From a checkpoint of a small mixture-of-experts model trained on Wikipedia: 254M tokens.
Below are experts of layer 2 (counted from 0) of a mixture-of-experts language model. Rows are named router (the router's row for the expert) and show model dimensions 0-63. Each number is 200 + 40 x the weight over its row's rms, rounded and kept within 0 to 999.
Before each expert's rows: "comes after" lists some tokens at least twice as common just before its tokens as in all text. This comes from a sample of Wikipedia text that the model never trained on. Tokens count by the router's weight.

# expert 22
comes after: " the", " a", "-", " and", " \"", "=="
router,245,203,262,101,208,199,245,144,171,244,228,191,191,185,203,221,170,243,222,321,205,243,202,176,183,161,180,132,130,130,184,200,143,150,166,165,195,247,215,192,135,254,212,158,194,222,230,218,170,211,205,235,212,222,118,156,217,175,194,179,209,193,151,242

# expert 29
comes after: " ", "1", "2", " (", "–", "."
router,147,205,207,208,311,194,165,243,174,217,187,131,300,176,228,154,192,218,187,205,213,201,232,153,162,175,159,198,134,276,118,197,127,181,152,176,222,185,187,202,223,263,226,145,237,155,252,208,252,192,206,176,258,226,226,208,161,221,156,139,192,234,193,259

# expert 4
comes after: "1", "9", "0", "8", "2", "7"
router,187,211,175,261,137,164,209,152,253,175,160,204,229,220,226,213,271,150,167,203,149,131,223,297,171,215,196,206,177,219,238,201,168,222,116,211,236,191,140,174,224,223,259,231,279,245,237,265,206,128,194,189,185,194,242,238,191,213,145,137,184,198,159,211

# expert 19
comes after: " P", " p", " A", " M", "p", "P"
router,237,202,231,175,163,190,212,168,214,169,149,207,195,152,159,184,195,198,230,176,190,137,209,172,200,189,173,206,139,184,227,234,135,224,193,253,206,196,257,192,147,188,177,256,203,238,140,223,203,246,149,188,235,218,139,235,238,219,159,194,228,272,152,250

# expert 16
comes after: " G", " (", " B", "A", "-", "E"
router,199,217,245,214,162,214,249,139,250,241,259,195,270,222,130,193,196,202,232,181,258,266,174,135,218,246,249,215,236,243,171,205,166,191,247,200,201,214,173,166,257,211,145,188,172,215,215,271,117,177,281,232,145,253,190,223,236,134,152,176,207,194,145,255

# expert 17
comes after: " c", " C", " f", ".\n\n", " F", "\n\n"
router,221,196,205,209,194,120,250,134,182,201,237,205,216,223,222,173,260,156,196,166,254,212,294,158,270,132,252,184,162,243,249,170,131,193,122,207,197,209,189,188,245,180,164,155,144,177,179,180,190,228,133,184,171,186,153,150,142,205,158,198,190,223,198,143

# expert 8
comes after: " s", " S", "S", "s", "y", " H"
router,139,241,160,163,137,153,250,167,170,268,216,184,147,224,209,151,196,259,207,245,176,261,143,201,87,259,161,206,202,262,156,208,159,241,212,175,156,203,199,170,139,219,245,157,175,152,131,150,232,249,279,152,151,179,254,235,187,203,199,196,259,177,223,211

# expert 30
comes after: " T", " t", " the", ",", " and", " to"
router,251,271,220,212,182,157,227,188,215,210,163,240,227,155,128,99,177,270,228,251,148,184,259,198,241,157,160,195,184,180,215,192,204,177,193,225,145,214,162,260,163,208,164,206,150,173,160,177,127,194,139,194,153,185,226,200,252,209,167,163,228,215,208,168

# expert 23
comes after: " L", " R", " l", " d", " st", " W"
router,279,181,192,203,187,213,139,191,217,229,201,117,263,230,236,127,156,270,173,193,237,228,200,217,201,229,181,216,218,276,129,143,153,202,206,124,145,168,162,188,164,176,203,209,203,201,248,201,209,221,258,184,220,138,199,240,191,250,230,266,217,200,220,152

# expert 2
comes after: " |", "-", ",", " the", ":", "."
router,219,172,247,164,175,143,238,194,191,226,213,228,274,183,294,230,185,271,254,276,203,152,219,185,222,259,214,158,167,213,168,154,230,191,135,189,209,191,165,271,129,216,228,198,228,272,159,261,148,220,212,221,195,167,171,190,204,226,161,149,174,234,265,237

# expert 13
comes after: "0", "9", "2", "–", "1", "8"
router,161,203,260,251,209,212,148,145,215,192,213,126,255,203,185,165,247,163,113,157,197,171,229,290,217,216,228,187,112,161,124,122,209,257,284,215,194,193,227,148,134,242,239,164,171,170,200,141,168,176,198,157,193,218,147,240,225,251,246,187,204,232,158,154

# expert 28
comes after: " m", " M", " re", " w", "m", " W"
router,202,223,226,170,229,262,192,158,192,221,226,208,175,182,218,172,204,224,213,164,98,170,151,210,177,166,222,210,216,268,257,195,242,235,180,166,224,250,302,246,136,158,236,169,203,260,239,190,276,122,248,171,164,151,189,187,163,290,188,244,215,269,190,178

# expert 7
comes after: " of", ".", " in", ",", " and", " to"
router,164,220,295,215,201,164,195,197,219,207,238,202,228,199,290,236,229,197,130,263,200,185,232,173,197,176,206,214,241,176,162,180,167,271,166,115,232,203,198,241,240,206,210,249,148,194,229,196,204,193,189,262,147,222,177,181,263,185,222,95,254,182,215,131

# expert 21
comes after: " |", "|", ",", " the", ":", " in"
router,216,214,161,184,189,234,249,203,173,179,137,155,198,234,180,233,160,176,226,212,202,239,215,204,180,189,208,193,103,125,175,232,158,142,180,195,170,178,204,338,173,297,231,169,218,218,249,217,189,193,220,216,210,220,228,161,151,240,134,223,229,235,194,240

# expert 0
comes after: "\n", ")\n", " E", " |\n", " J", ".\n"
router,205,216,229,225,236,200,227,239,138,242,277,201,150,212,215,225,261,191,241,188,155,244,181,307,158,248,156,218,224,155,204,227,201,136,238,218,248,199,174,197,225,205,232,254,150,199,179,239,218,140,196,203,258,154,268,181,146,149,187,236,243,186,224,163

# expert 25
comes after: " |", "0", ")", "3", " C", "5"
router,227,168,155,191,229,189,247,236,192,105,163,267,139,170,263,215,216,179,232,249,261,167,266,181,207,228,247,219,200,287,249,180,246,201,242,256,231,194,177,218,275,175,203,260,183,283,204,202,197,180,166,205,182,197,124,198,265,223,194,224,149,196,247,189

# expert 31
comes after: " |\n", "o", " s", " Y", " S", " D"
router,169,229,192,149,190,221,142,253,217,198,192,222,192,172,132,155,190,213,237,218,236,223,165,211,182,217,203,201,147,207,141,153,262,206,220,173,197,156,206,160,205,152,239,210,290,137,120,118,197,182,224,236,249,171,283,157,191,189,262,235,217,168,232,190

# expert 14
comes after: " H", "h", " h", "em", "v", "f"
router,190,254,135,213,220,165,164,224,236,208,190,190,188,214,163,193,183,274,209,178,180,239,202,211,159,205,139,192,247,276,230,216,225,205,269,237,156,226,201,236,269,155,149,251,186,152,245,176,227,175,271,256,199,266,264,144,166,202,205,204,166,159,262,162